{
  "n_layer": 9,
  "d_model": 192,
  "n_experts": 24,
  "experts_per_token": 6,
  "d_expert": 32,
  "d_shared_expert": 0,
  "activation": "swiglu",
  "moe_layers": [0, 2, 4, 6, 8],
  "router_score": "sigmoid",
  "normalize_top_k": true,
  "routed_scale": 2.45,
  "balance_loss": 0.000297,
  "balance_bias": true,
  "router_cosine_scale": 20.0,
  "init_std_router": 0.0373,
  "lr_router": 0.000683,
  "n_head": 6,
  "n_kv_head": 6,
  "head_dim": 32,
  "vocab_size": 2048,
  "norm": "rmsnorm",
  "norm_place": "pre",
  "norm_eps": 1e-05,
  "positions": "rope",
  "rope_base": 100000.0,
  "rope_fraction": 1.0,
  "qk_norm": false,
  "attn_scale": 0.177,
  "tie_embeddings": false,
  "parallel_block": false,
  "init": "normal",
  "init_std_qkv": 0.0475,
  "init_std_o": 0.0,
  "init_std_up": 0.0475,
  "init_std_down": 0.0,
  "optimizer": "muon_variant",
  "lr": 0.0113,
  "beta1": 0.95,
  "weight_decay": 0.0078,
  "lr_head": 0.0211,
  "grad_clip": 2.0,
  "warmup_steps": 200,
  "schedule": "wsd",
  "decay_fraction": 0.948,
  "decay_shape": "pow",
  "final_lr_fraction": 0.0,
  "batch_tokens": [32768, 65536, 131072],
  "seq_len": 512,
  "doc_mask": true,
  "train_tokens": 526400000,
  "steps": 8463,
  "dataset": "wikipedia_en"
}
Below are experts of layer 2 (counted from 0) of a mixture-of-experts language model. Rows are named router (the router's row for the expert), gate (a neuron's input weights, with its number), up (a neuron's input weights, with its number), down (a neuron's output weights, with its number) and show model dimensions 0-191. Each number is 128 + 32 x the weight over its row's rms, rounded and kept within 0 to 255. Numbers have three digits each.
Before each expert's rows: "mostly gets" lists some tokens that are sent to it at least half of the time; "raises" lists some tokens whose logits its average output raises strongly, later layers aside. This comes from a sample of Wikipedia text that the model never trained on.

# expert 9
mostly gets: " P", " M", " E", " W", " de", " p"
raises: "und", "il", "y"
router:113164116123111122146099121125123137135123122129153169222128178177152159128156178057139151080190145095145129151118127186078149090176116126056149167151140116172119136158146103138109129123163156165119129153126154155125155107152121167122163144043138168137113164113146111078170181123106154120143118052120130115155148079057120152118155133169119086100123132127091177150180131083093075082129158111149095128116116128103129117215124184131109157070104116145073151132106183124119125119099059064132206166100161088077116153111159177169110146094104166110149191111123129135164132117163100103
gate3:135101160134103125111132128158098180099140147090152054139139127126059122162135160095136111191166113100107138157084157151137088134144165053129122118167170155093139164160126075150129168092130152107114170110118152068063147121147161191140127122158136186103170122134187195135175056145138127167149187103152119131152154104189117143126174115097217162076134112129160089184124179179154137173131111167091141141096134176166129171120146123144162068093158194100115177179161067078125108115151085175126073174129154120121116121151131096148108105135123126136154108150124101132116128111083131167
up3:109094138146121139088107117164076100153150231093117126098125078144149115135123112138107135173087090125129127116161100131160204172114133155092125149125105146148226135145110078124118107172094059157178098121132110137124097148144153113100159118162140167105078101114192114110083186114141116057156162120130094069134126157159154076193142146115060118196136087126210126135142119143203205126117140187138083116123157122145166107151121111070124091083158144102141146138169142174127107155103085142130137146126112111124111122131187104108148113115085114115139081104161107110196114142122190151
down3:151178191129146155132184129203111143161075170103064143068139101176115136087147071115082123125065143166102117177152112123138127102089105135211158196133089124130172101110122127115100106182095140146119081121124112154155117095092129148123108144101088118148139126134108182110112122094141091089148061142136141134115087137141128138109108057094168101110163187109101166140142142145142125079121102228180107158122166121110187108151149100119142094089101128200099078096108086170129100188151127158121152119123116150130112065131073139120138100094184103120172178131114122143132100128187136075
gate4:132110123095162074136147123144049158127105081109172220081146043150139085148165134081155131100163065102131144090114117141096137132139140139097091108113146169078159130137092208117125145154098148138110150142130149158076118142122160156123136151122111130083134077111130135044094103103101082111093133120111127169098172134112163169126100097153057142123118189163077127183141097156135079169150100138118120125077109155130122088095127127107125128118063112084089114098115180131115048135159179071166111122089103182160103100093149110128167134100146133179138104089202161124101115139172159160
up4:155132111155177132143105160179084150104126122137134203110084127058163133112146105132165119164050078164073111110098119151149163170146117106138149210124107155148080179090116093085191106064076088127108095107189089100126146151116175140117106112144083102118107091143121180015147075088127152095138117137144117106115088140188089152155176111119151140140076169174151123096126133148165156111127093154083088134147087134143216107095151102086145109174158130149159105140099188135151117122138148156096119126096158151144146129142152112134138166175124134160169136150142177137054118114116133150
down4:086127131156078101032076145161125057098126156087122104183113167151123103131129095118081110007110125096158118125125114190140100154190110138130129142103137133153162099157159121214116156087155135099101125147136162108173154130086144124078117139152136104104134137114111094133135118109068178102058133139155092143115061111090132169151114124085118087126111012086088123115115117135130160150103097090156144129132166152096123159167150150116112141093098116136125132081158128124098154141173088123127113131154203080099144116108074079099156171155124182104080088115119128104146153107172120093
gate5:147117161110138123119091120110138110123110145120160181128104189165133065132151140125141180083118139118097121096144133098174078165136113122099108085129144134179153121148120132123104087113129159173162180194140117197144163131112072076165114088068154116084177113071112156150169164128153102149146072120184173138149145105070079125125119179175138140106132109161109162129071115147141103148065116113147119123152109109108178130136141170173124172165062126170086070094118098101139133160136085110155074142036073156115133133137088148165126140081180125073104026156122138147156131123166088105
up5:112153131193097144149171094160186104114087164142146118130130123152096137141146108146092107100122167156170157153102125134105132146153122158169082151086155098103083134099133130072141151071143166152116162099111107218119119117097092126164074163183084142126118133109115123155138113085105157170139119124087111153122158129083123135103169124062073096072114067207117093154071087142160127155150160104122112102150178129125164157155134124135146129063180161107163148065150169117081148137186171122166099126074110158174085173114115062137155135093087117180138132167193148129161112051078138138
down5:154144082179152150084165099109175099102079107111134105081129167069161119127096142124132103108145085148125121147106167144091073107144140159061140108110057216150091078107112174147138110150110075129120127130170140128140170186157098120150117074148111142126126057129146141138117173146166105121145157159145155122182098143194147092130113101180108135066121133088105130098118155138205124071163075195120179131140142092151116187097147155093121185172114129138179124105103101111141123118113195124138096096107114126124125163106116151079134123162169106103149155083074180182111212133136086131
gate6:109128171104115165133171108146098101096159191117166104189124145129139161146138141083075111099188105122110147140153102109074148076082089196092133128161104115102127210131079162111109098102098111114193153147196136131075161072111198109160092109130126141046132100139107082186101169119122134144137090101113139154080121087128113071156131202065124149135086101124112089099136111176142140111085135183164121122083135124119075180148116115165124092127093124058165117140132102153132125127109138115061160158167074116152116076113129142162136094069111066120132170155117155145124101139102145145
up6:196161060137088155146136089090098157197169099126102165147155120122140161115140123138154139117060101148110067129095161130133120105141121217138137129174149126107103103130122088071145149165142141143162125173140152135139156136134141136183073140123128068087107122165172140091139128152119157175142134115148088184172117111065132120107106132167158063129115103088120149143115174135091063117063184167071055143156083187131125147154114143086117089121110119157123133135118181147148155167207049163150143174101104102086127132147093178159073101154155163135125156132137131161079147083134113168
down6:118197094189169152144105139149141118090120094164112132136123081162143075114110113071083095096106123140160151130140175196124141118108099098172159133055091132122099124100123073142131074090095173153114107116146156139100095150153166129111128147064125057108152174159129105145161160114099179155136104138071111127107097152076140170096111104138116151218100195141111111153086095116100129137123166113172145179157100083130162114133109132144077222115078204142101152181132172126120167085095122108096142131117096118171144118139085132151154160114084103077099062102161089163136125122105118177
gate7:118089082173149174138139108157100161114129086129111147081176104198101089103157162167117163100135113168102144107104191124096141133125159143101180132167144171129183151130153106186146142152179100131142133156149110099122109105119163122065093110142123145116056121129133150075084166175092159091110184077169135118137141182095110137138162174161170187107076112068105137177154193091153101099136119109175098120087129161125159125166109170183100131149166130103122090160152116141118131157116146181135155134085090131145166083077155152134162134128065101060056112112116159066123097187167103115
up7:107119099125126137108131178144080148102117097175070128144126178108155124100127197125116138125142154153147167157115136128136121110101109103120170111134076095135139167166137101158150127064173104100122160148057131132251148121115151129119132147124156105124149136108160105149138180083167122087128185164100000133100163115108091096117112143126123123086131171157186166101159120147146135145131175150056134127112138114233121119111187133113148148083109160097206119141117084085157139152144103180114129145105070135164121131181152044160155073163129121126124118135117117158140102149147137138
down7:160074134130111063107089116104126112165138100145169161085106135156118134110151112073103145128127103133058097144167119114128071125127090126077106187071102120126110106118100090131122072062109090128093125118121102180135189129076050156128128077144132173131162115104113185145137136135087159045134151104079080140171172111216145129149094103103111147142145125202145159074103088138137166132111090126147125150096136116150101127129142200150129135151109195151108091066116120135149160091138081096120140144118206119144136104095119166065087119116144126133150096113086103149157082080083157184

# expert 11
mostly gets: "\n", " a", " the", "|", " |", " The"
raises: "\n", "===", "-"
router:136123115082115062153168171138126147117093101150098148159183124184146169198138143082167112093142156144185110158147157114130155086145118141092137101165162100133158178094165074111105146171170177104164134084133188140074071086187164134135108220150079133075138132100128144094153114089125138177131128140139113083129161131136111121141091132117111131114148174070148134207118123140087121119091161108097125096055093164069105122100069171112124141077092115122125089090073118121095115116143150133158111097170067126165173123164116126158096132141173155094177198113129082133093122157123099109
gate3:130178149155159122170152183148075112115087098118094120151121164162195133114103102113132158137116068130137126143143051127154128126114134094070104082165152167180135082090161131074122146112170099116066161080133083216095116158095110145109160142175126191172188125164134102200132166190164142140139160141069145185084126133109169098137116129107116100081095111127112165111080149164181163147181170185155119121144122120140136123118154107089079157081091162134107153099137079100118127116107089169156109102120176070143129110088134130132146147066088083133110145108122090128086104070145116114
up3:186137109132107065111152123145134074121122116155123174128088103061106120119138156151129153123160076054176187189125162148091162132109150110085098135162096068147077114131140090092097130171138125146050134135113160116118133138108161099133146078122124121126102134146155111111174099136145101118083086097097135093152109152126139153057197158152147126091165179084143078132204108151100101125145115075094141107079165123137093114151144167133164223159128145189077091091085147174172093103166164122089090142115146144103130066101174138113080159153155097104081149092150154097131145141132126073
down3:184080158122094134149167112101085173137166166113189199104091159097128113155118101130127156145103098095127087139074125166114100159124170162121144165153187138099070098112097089131118148138171105126139153126195135080066157124152187141135183100150066112115139122096069169119214133114126068131119132134128154139146165089177133121075122157090094090108150117180104150162085152136148113104135156166034127155181149078087156120180181096085107126123144134104119094138134160092142165101100149107160135152085079159104114133147129203097113136135138192109104078137133137136097183089137118147
gate4:186145182096131137092092162144135116166099129176077119132111189145147160179174163070154138094091108136084097245071158153188076106169163146100160119116170162127047140118111108098100108110132125148096123112115166129121147154152113173163139118174128177072102151095109154110152116149086087153173138162081110148122135151104167121115111131127146140110109141115134117148101100136141099073122194075122099102122115139122109116108154117121107104068083133183135098095183129142119160122086095127173143171106106143118126116088145049101151083163167187053122067122150156084127170143107123081
up4:120154115103184163135088080088188118108136134116136140109084114123166122113135092126104118130124118130122103097112127139190127143213065181148136106104090081146142166107165146117101120154121153206114112132142087105115128048127090118169128180092183108124131121148104210101107105153114109101145155156158122187161181074176162163166154121153078124139178104078122181071096137091183070103157099086087114086105124119143132146150128160145150071086112135144114131125190100183157173122102121211105102101142125145153093078100094128175102160151117134157104099160102142150107162205150137125
down4:155137123115109120087157088167100153106121151145144085168152128180125112121104139170155160191103119111184145102148110124117118101150144148129162138094138109112113172175179189104119115103148158226133082140133162098144187088079086196106155085126129159120154171107155131120143142158142185124156159122164167105099087138113129096103113181176128099069174098140098121125153153072066117070178106120068107121147120160146123117086108138161123138126117128152135081091110187118161171122107101105109128118161135125141123021087150119171126129082130156115057076166100178158137189154138045117
gate5:039112121147159097174121116116101086135141128094042161104180130098147210128118108194125091098150153121108159111107145120115102137135107177160131137152130171098100156150170189113220113124190144137138142124122143143197132134079126173125103144123144108105142149155173138115091150115099117148113115138150159158154134118121193133140100201179171155092054096021111129149040093149100102095136105128159153095127097102093128105162079137157101160130072119078143142126131159135102137153110153092180106079118128137083143102112119103114127120162132143126109130110047182170105165109130118113
up5:139209154159099073164106162118103181148111100148151176128141106135147136082154158144164129128071108172088123076117126174162157143186065122125113116147152135096157079057141105124156141129145093158100133167143129165103067129157122107144181164166118100133129155079139121163140105155145126116145139104137183152148109126139105135086095102146093113126145071050155057165131146127134124139115128128135140125120070029136119072092097131172119163048124149104115127126090136164176059131108106089107105155152135113103134143123025071145200105105110131128089175165125196134135095139150096121
down5:125104132144157112160125146131114168097146223138047136082171161100118205077094139190122120109141100054077086157117160172173149143146074161127115172082124096119162103112148130091171069136078120076082115113148085133056092121124171119102121137136142119132107152093121158188144144142135110161157109139130132063178198162169143169194136116125109153112181149052168120127123178150144167112120083105154163123128129094096114125104109097080160118138123188152095151187100157154141137166152164182135162117111126120131097116086087121159142140094094146105152126114137180094154109113167128166
gate6:159075105117136052104176078157121138141099086114068172119124099178123139104112123065170132086161144135079122139164200148134152116140134139112196132160154135153121107165134127164103173154068146096120137104148102086096071134163125104132124132112087050078090155161101153126152112099151140115150061159115101109125116056070085113128090109132176097149157116118168171165108095109150149114080170150129093119115088135084121121166109133134147129061158138187082150146145147186134148114090119123148101065163138146108113100102193161181155109172156115127111146151086051177105142109072081099
up6:089121131149081157116109131167143080029140089138128148101087173132122145067124116110158151171087132126144097173133142140115095112136180171146178119115105147128153134132110120151146112195125111096116075132191071140144129123150175127166129161100124096125072119118100117170155183136146188176048108127115125165163141171130098153092111158162123134133139122152077161158151133088143128128150144089168131144156121122139184113102169121164099132132113143136082154112090102084185129095093081093114106144100149081127087211115105176089086140128135138196142165078145140053056141061185168079
down6:123113187165148191105101129156083116111099133138164156167137149090127160109185117132117102112118142166059154143082126096160165138112110139086113131204147076099125132162017100121108127111088141113071097185143118122110202155088077122176163150137173145119099114130157149143179096113148083116076167136158129154141186191162160101136092166157119142151119090129162091150137187149194115144093132137184153126155121157178090107119140138113053106137134084129151146123104121062134111110096173110138155166161141129173100094162103134125147134112155103227134172140103164125084098144113091136
gate7:149153140118178097078102151119127165154080145172143166192157089115167205166140168181077123136095133145115131180097183137124154125168111096066120143117148121129083105098094143087134099165078147116147172119130103149121105180191125052154128128160111184104124131168224137129120151125149118127146148136115124172186094114085119167153127075126109152159127094134103154155119109110125095107153111150096108111111123124136170094121123171133100098146159145188000098137161147109115195171153127139147166156122126161124175057119146152124167100114154121124087138144174103184120073174106117111
up7:080077102111109066095116070129130130143150114114104170144130112074087097112173112064163050108083162146101123143103177108129098128111147174173107142122165144085142065116180120124151159164100103140103118123149159132125136136174155114194182143150101102148143127128142173152114127154152141105157132157170143179102065128170109148197112155158153133064119164158154106114149104043138128115186136109110108150144101138150142168131149098128072119140137099157105219160166149154113084103151088071180105059121050190096094093182128118138098150132138142107129132157162088178126086097142126149
down7:145123169103133097094107115135163121116150116152168137117108079138118126034152108137081085156064142149106182153169101123143089088098131149199153074133116151120142191112156116118160136088043120089137145149096139154148153114130185109115126103081077146077143151167157119070135161117113179106108152044143124125192138137120140117095178062127137127106165099110140099124117119146168113174102127142115170175112139139162083128163124153109083150126116093117199141154135172129155142047157175170145121127132159082156129106203107145133150049112132095072119197141067148140135109151162155159

# expert 20
mostly gets: "\n", " ", "|", " |", ".", ":"
raises: "\n", "|", " ", "In", "The"
router:146150125079143085121176144129136163129152126196156121107160160101130086128137132157085085119103175136141056182170118051152121101126096143141192071175104151050144134085149101080118132159101134148117092094132133112089096145136132131086107131149111127137168122155167129074140122107093173129172122104194135142135161118126102145145125119164142217101158199160101149076165124150077157127154160149139118146050085099140136162166107186161181133101102138108129147055164161151102164158153149132124102148115137164163118109112122092169070122106119088095140203103122151167055104192130111127
gate4:135140145147118191107155107101133177234116085110195123142134164150184091212089137124126154149071081126106125144070141143115107032143145099128144103120092135152149128111134128111157127144172113091093160119125100130133113060089129112127172127134136174146145113093160113173138127112116110179124113124107136116184143155096096179093138100109154116138202059094083127204190140111159119129143098132199235143118169101127085154137099119127105108072148128153097113180117126091133112124119104143140080088167083104115159138138110134150143097130070143177139100120105120134141121133214129114
up4:149126114132139130116088082079096170128140137138178138159112115098098169119129145179179139159118072096107162142160154103157180181137116134150111139100130154109135090157076091113107099148132161080132141125074121102181094087114210123098171134063097104205132145097102127077122114193111084130139129108131161145173113156116170148130148126118132083156178097070120141123142129099143122134089123122163219141120147159089105147151185077096101123145181095124134172140137102195139129168146115202149097147169162123155072086211165131180115109118154061127145125185119114158106066174123157142
down4:149134126183081106149104129097071125095141140131128161168159129128059162138102132112092159176096108126143150089124137123088124132144110108113088109090139074117106170160143192151144131164088133097152151121109190083153091148125119123119163110157056167126117132078135161148106161186116134163082165167109124115180140082148144105118148158090111097084138174121121130218076090134153151057090054078179200151183100151117099075057171080073115136139143113188069096139201136082099137074131088128075120135161159131119132097091104108132118110117132112144117159108149111099105126164142135115
gate5:170058129169106153125053087097153112141134134150143187120158125118128118146156167137169095155169179107156075090132129106096082149098105134117107100123138128125135150102093110129117108102168172085130133223130141189182152176141136104170132125145089138079088131158104135136091173174125096151171112148176171129060104097035124200112144178104100151149151125145116205132175118077157170152121202149152081142116064136096128224131130131126150153147070155141141069106159125116107152124163152151139139134139059142091150154136155146150077130094146108119152157098166156130142137134126133146
up5:118147098080113076159067134149146110164117086121079121143175150079166149101143125157078157128116080147117102202185113085167133084151112147175122151109106097113187179132111129087134134090151139081106150131173081099148126121172121109108057115098129096040145106156129141129088109168143117060135099116201064166085106116098102106092105123147168120127096104125155100145102095212166170149135117138099067159130123106151093098176124146129124094088098104124125089171177116132089124128175085121121097131137118121126142145177131164128090172084058114119049147128124114154073176172155101126
down5:116156177065167111126124134107157135116044125089124091162084124148066122069076141145132125063134145083176075112139144160148122162068181089090141143099134078178116142141156059145121089124128127136123145153142116148112127091100023155133164129105113231160131128109152093156109121186083138172121119105112161175096088142105117138128177181104084073125105209133148128115119117124119120151161167137163202148182141125109138116101140113164093151151091097132117150131137146105100167140145156097082086179161172140162133135088149132135113130151149195135080088130174114130103084104118103104
gate6:072099087148080121168132117154110155111132093132128195119134143141146210040149093095164163152112165118105136128141123140135145155110088109099138119133162148167163161093105146156144100130132084080102097157174094080190165090110167121091092113160109134105076146174157177124137114110131155141163168148126108066138077057096116144078130170133181140042137177113132170111151146158161084078083119074113110154079142077150119108054169155108125082134101158083122085103119120068112135121147141178130098154183120179122113108167091107087134125154122137167115112144066128153181126108082128130
up6:172157136198189107098087080096138111108147095141123127126121153142166188158154125091116169174138138114105108157157153140177140114132128074126185172151166155114166107169150086216146124140108131085067084201119178097137084154102172107103134140203086162139128121148108124068132098132131160142102110128127131138132071117211176102133112131079133151149132121119166159145124111122139113077128160106102157098067099079140151078135117132108105095136167083136156125158154062155157138122117153135139145054146093113124118047166127160188141081135168125157124131161104116130119208155071175133
down6:146148119122150087177104161132144163120122170088092122130114098148128107129115104127116103046114093157151153110143113154143083154125165146138108041066107078132121124033185164160141118140220166105174123110097131093106107104168097101127086102155132109091136078120106117121162090175169164142120148157158098109103135167159119119117167060119097075151127137140139130127179151162118128165154126176176122124178102114118095181083065094137097149156147151155097072110114076121141107181114176106186144155158121125098088174125160184085153139135087118191204141091150143098152128098118167082
gate7:100132086114169059141215090099109100157130141174129133122053157152087122032192135119153139163173145116151130191139177094139160135171155146123119189166117137115148169110145127093159137128147131108118159093161139123176085119184127065148137136116210120100146136109100077085117130096134108138078187147177151080146063152122102163139115110160160117088123151148105117141164119105129087162128084087090137156079146181183144173175185135100134152164143159112164125118136145155132081033134115112108137137148116178178143148149142146169160110092097132109119107115121135146141200130099151148
up7:150132163157159129128113145143159026156134104122154122123107103181152112124140143171145127164107180081132142134123117166115132128122159156130109098152151106129105129100176181108131111134162088128111178132132083111093121071088103098190156074069119099126148126160099145160106178141112100105130106078053126071099127088131126088156131149133122209087149179144140120121138200160113145165126065170155172119121212137083172116157170142171094139113150151065118098043109126063113150116130133123165109191109083125152113128104108097069147122080166190066139139130127082083131148105081114139
down7:080141127110154092073128160126080129146133126133125132156152111117133134127126125078083134123061107158120152128121151121107117112171211105174163146117088094098122134120093150136162099094114167127108145144150148148166177114140124112134096086134090094162161123168173156040183157108132092116132118125119135122115181114099098116109120165096098096119194114143201110140137183107109155121117183076174099129127157073144141119108081096115142145104144095077142085162064149164174156149102135180152123153086140096052145086068168094123094115021137124095152141163111126180144068060141102056
gate8:151142166075108120178124143166064141131141154157131149140143123146125156133096135101137084109119193186176162209150081069126135109180179138127131123166113112135145128172101096092093100175153089142123146090161185189177108177127118116108102108148095162045134090054136113121089164172155167161145142143103128176125114127120137163112065144156137134145118200079079105151148122106124170115097123181114164140156045118100125081089112146200113138092112151137120121185130168145152074146128079122106071149158170170156133163135107141117141088106149158130151115102116119156128083100074092082
up8:122176194127187157107130113160176134124082136126152138116139091163161118093123081106137192117121102100182174169091135146102145104130105108127096122141123166171153150133161150143158030122118091098124132131109159144170218121139185137145142129108098111091137104142084108083105094145174120173158057145103076067159096118167081111102164133149098161117161152128176114108164134130111118154194217096108164093160132142101134142153176136130122102078131175115126145116147164186162063148101099144052124138135088152117075131054109112140167144092139129165127160079167176165099111160114139135
down8:100148061133130119156086148176177110123187139117086086086122054125162170077128157137122152060139130103129098106182095082112178086157072170151136123091138120115211117092155110099118071130161137143160143097104136156073095120130149113131119128142135165143060150158078145116089146162116103082161106099121114068118129110164116158115158102152159172212117164068103094150100146077085097138155077118099172104101192149129075106125090095104126107121147176108108114148134123080156091045167117122077117156129088155170100137159122103105112176087109090133126107123143132083115146170137085102

# expert 10
mostly gets: " A", " E", " M", " St", " de", " De"
raises: "ce", "it", "ull"
router:119171118160055148125126201093117150179100106195157143156103203119143142117148143092119146119167123077157126152102172129116160121114151101129160117151149108161099161120145059160147146152155142173101117146103168153148103137077149128156131153062078134114111132139164189116163180134117114151165122147117105115145118068071124089096123150177079128135157123078145112107124171121115148078083135108122113108094167177129160103158085198146131122056160113157103071125112088131102110099093050134225112120154132115179177129127140098180118071108129121107047128143087102124171164096082131095
gate4:155207114130116137116104094146207150135123184144135127120131142100091145088066131139150129191131111074132086102172204108118161153083113059154116087099197142107139115129147206115139131153156137050149152126088116152157183117131154136144063092128119159117154114123140089052135137100123101080172090110140144140146041137122195139118136155101150132108103116158083140129116131129131127161139044095114144177114138170139144091137110152106134118102125154129121169161106129117117087121141200105172147144056114144100193119108175086127105094189128140100148050106109111124181140172140129148
up4:080106088106152060158122077104112202134140107108120099153128120144070132104163084128118153082120142131137136140136141166167146116098093121100122122113113114126110126135190167059158120106131171170163122116074163153105098078095194154108125056161085037128165142118141117134081107167180125085081120136150117148133128144189127128130134132212157158148129129081111104071082096160096131115134106111141123090135171158130119193134153053138165156108171143126118162137179088104164148077184106072124125054146156131116072081182119131120165145124103096081152142153166095123077105120171114151
down4:109200113079131141084120135128097110138122156134121193132147155181119093093122131120155103030169079132161141161182145137139099140115099101126160092093159096190129138133151113129153120130152138148137142105127151122176138090132123089199119081121196135110106101126126074100141171074140144132122104106127105094148109135076103155141090167108150099099122064104112066167131133097112088154138109086177119171105109107147146056083141187111105080044116154154108132181144151173102129136149168113120179128099103126113228174151125100167141169131125160120075087135128078063175081162163156135
gate5:195131191115112141153134097092161087110165101137162148060151137110110083120107144157101142130128150128118142131170101129101103162129155109129150115136085098170072204092134210138136081160168095146147121129145138098165203120167045093143157052124136170144138138102098128170131091200153077125151112173187156155127121090122112133143191094124155114152126127118181116132160104169139117180127128137121048166093088176129176151128117185162132094121116152143099108107152135154081175167126088117162153036129129128114135127151127129120173127093152161127170162114049112153124162127087085165
up5:122114198127122172134126115131149142133168137151147129151204166112135182177144128180104154122105108073113186135124173119105159135183074062104142203109078116140086149121093162114175156152065116136138090133096085161140163132128129129145176096116156119152088124166065136096101067106090135106119098172098096083107117117131104125108106125178145160138166146110083135152099125140067122102068196093125182063124135124136128139171146152120133092156156127147085110115099018160090103128108128102143153129138073122143153128106056157137156136207130151102093157107172141107146098141106152057
down5:095157131168152152148123173132060081145149044142127132162132136166081139125078083193183158157118134137099138167142138102125137134171102162102099120120113146157120167144034166089115153153161137097139131138117120058097107098141142230087112076156098123086152091168147147104147202094107145161120128078183133144066147120142110134138155150112092160224073091189133159181092167076167126088085136139123131121144138157101139161134171152127098091084123086120125163121117133113155140118138147157084153154114108142105166162120150081120098124134103123070143131190055098132121150104112125124
gate6:138158108134132131090145154105138166155158128104188103154108118123116159115158074104129084179124109093100167140127162172147171164107104136170083108113088105128112107169065136120110159112152163113124159107123123085124150138101202120130152094089130118138174080130202145027058130182123167191100155153170102130110189128223151100102133123091126143113106122093163172116121117136105134109129133090097137104145127101106134162141158151129137116060164122116116179074120125150117119166126112186161120139144178196102100077089157132164077134161071154127107127119157102147174061176156161213
up6:099139135140149103147115130143157157118055094160133132182091109073086107095088108151098177105182157195123134062140117091112131110145177150117120141165173087085113107104110082138146104077131076140145111132111147103117163106146168115136140146074132143115161161129106098108103178158127181097107057151135094152142119147122094113107094102104121142149155124158133103082081174146099089171139141136106078146136104197090127179078129091113126129070077153138181088040097144133143117107088065061088119119135128130107078102092164180201100116106067174178170141152123173101131136130135065120
down6:109165066098103141130147153116080105107179104138127190065115163154166113092157147114125147081081048179114123096152077117111162174095142145139139119084182104136160169110180156111084150085141199101102141153120114158089107130162138119159105135182041134179191132156155131098091131152111124128132081100155117137145168186073122121130138142073109129141124136127135181109105117152127134136167161120084140093206145148071134161053145154114132156098099147097075109104135129140135111136123100179191097130175170168171077151146092150148093133123036159126129127094146083119148144156105110166
gate7:113101148063078128130147145193201116096151185133113165161149174093097155112180155098108167111187125133103155106141117095141114146159195094144085125141160155152155125103121138078060096153139148161110090126136128104169095149131097113167092123105159150135162157178159157123112135155077098123075128161156083169184104161104142099117121129120138045098111165108125068136143146085123101123153113191148177085127166162148127115147078119170091185157143176069145076120129124118132088171126135148144165102122084125135131106071220136112079083112098146138148130170053111083141144118091073131
up7:101189130084151126107110132135190163116180127110134124087168125115087103099134122154063171160130110107076132131133079062123150132147119144106147099135094126106140055165144144107206123113164105138122114149133119178151112144163113133116130113169118189083179060133117142145165142116114160143115182139070149122127180086083152090132161194159178138178145083107094142113131145139135140148042169127151138059165116087108119091181200144130103149125154074047177153082113139134152071148125104083088158159117136144135133125150161081176159091089157120108138102135077120187124173094149107143
down7:064141197142170181188076177179088099128117157169123168120164109096135114104199128038122052100124215103085100076161139148121149126088185133103118116126153134100144108158141140109141165112157103170144141099113173102100163111147126126130114170141081105061120132084158111120140169120146086149220165175109152143129136176113155124157133138111126120161144187080079134100154138103127135100150175144120181172087171097122127213122096117190122142136142128123125113125142077102105101078153138115138129126116098094142135140122144108104134191160126102139109133163167131083104056131076136109
gate8:100168137174064077167130156162089187111120117136153184169174191095099139121138135098171163191152097136109135151132163075117113197078102154085117060093152162091111141104099050187099155135144153146103128088115132123168092118071164112118080122134143114105086108149126140085115159113121139143139135173115061089137140080176121172085110113160089187091120113127117151136095137154130143101104137117094127135108175132134086143131160151122138164088127115160140102134081130077092110082117069141088127099091145190097107136084125160086135155142052161122164147190132156087173163141069081141
up8:149099125137161133195089097189106175165179185096147107123128102116143089158130137207122132143208144078124101097168073088150129133125145163127172124124109075115077116132114127115118080120135142116116115104157128158164159100108079111174141136117115087083148046053142096212102123128170159092109074090156138105159131103170146099090156136134089127180124094170160105155069176138130164142141151115099151171182110151102096125080140154117138149154135123127089165110120127121084097163116178149126128166072112137152179083132110127172083140158215121145136112112131125145202142135159061106
down8:163098093136143100111159131091166080167128083115113181206115138093154115158088141099055116118126073102170164150170067103151136181067147085134140095116053146147112075122106122190170145136181147151174149137128089140142154092085128107127104177089168123083130085147141107115136103149206140159193111122148161106093099160109148146088109140114118048103107065099145157123138119090104135127130133140085160146152159122167106111170119066181051071110099081077118148130124086128137140126086134132169124139132108084137103066160111112114139092163159117092112174107087106102164134088137139164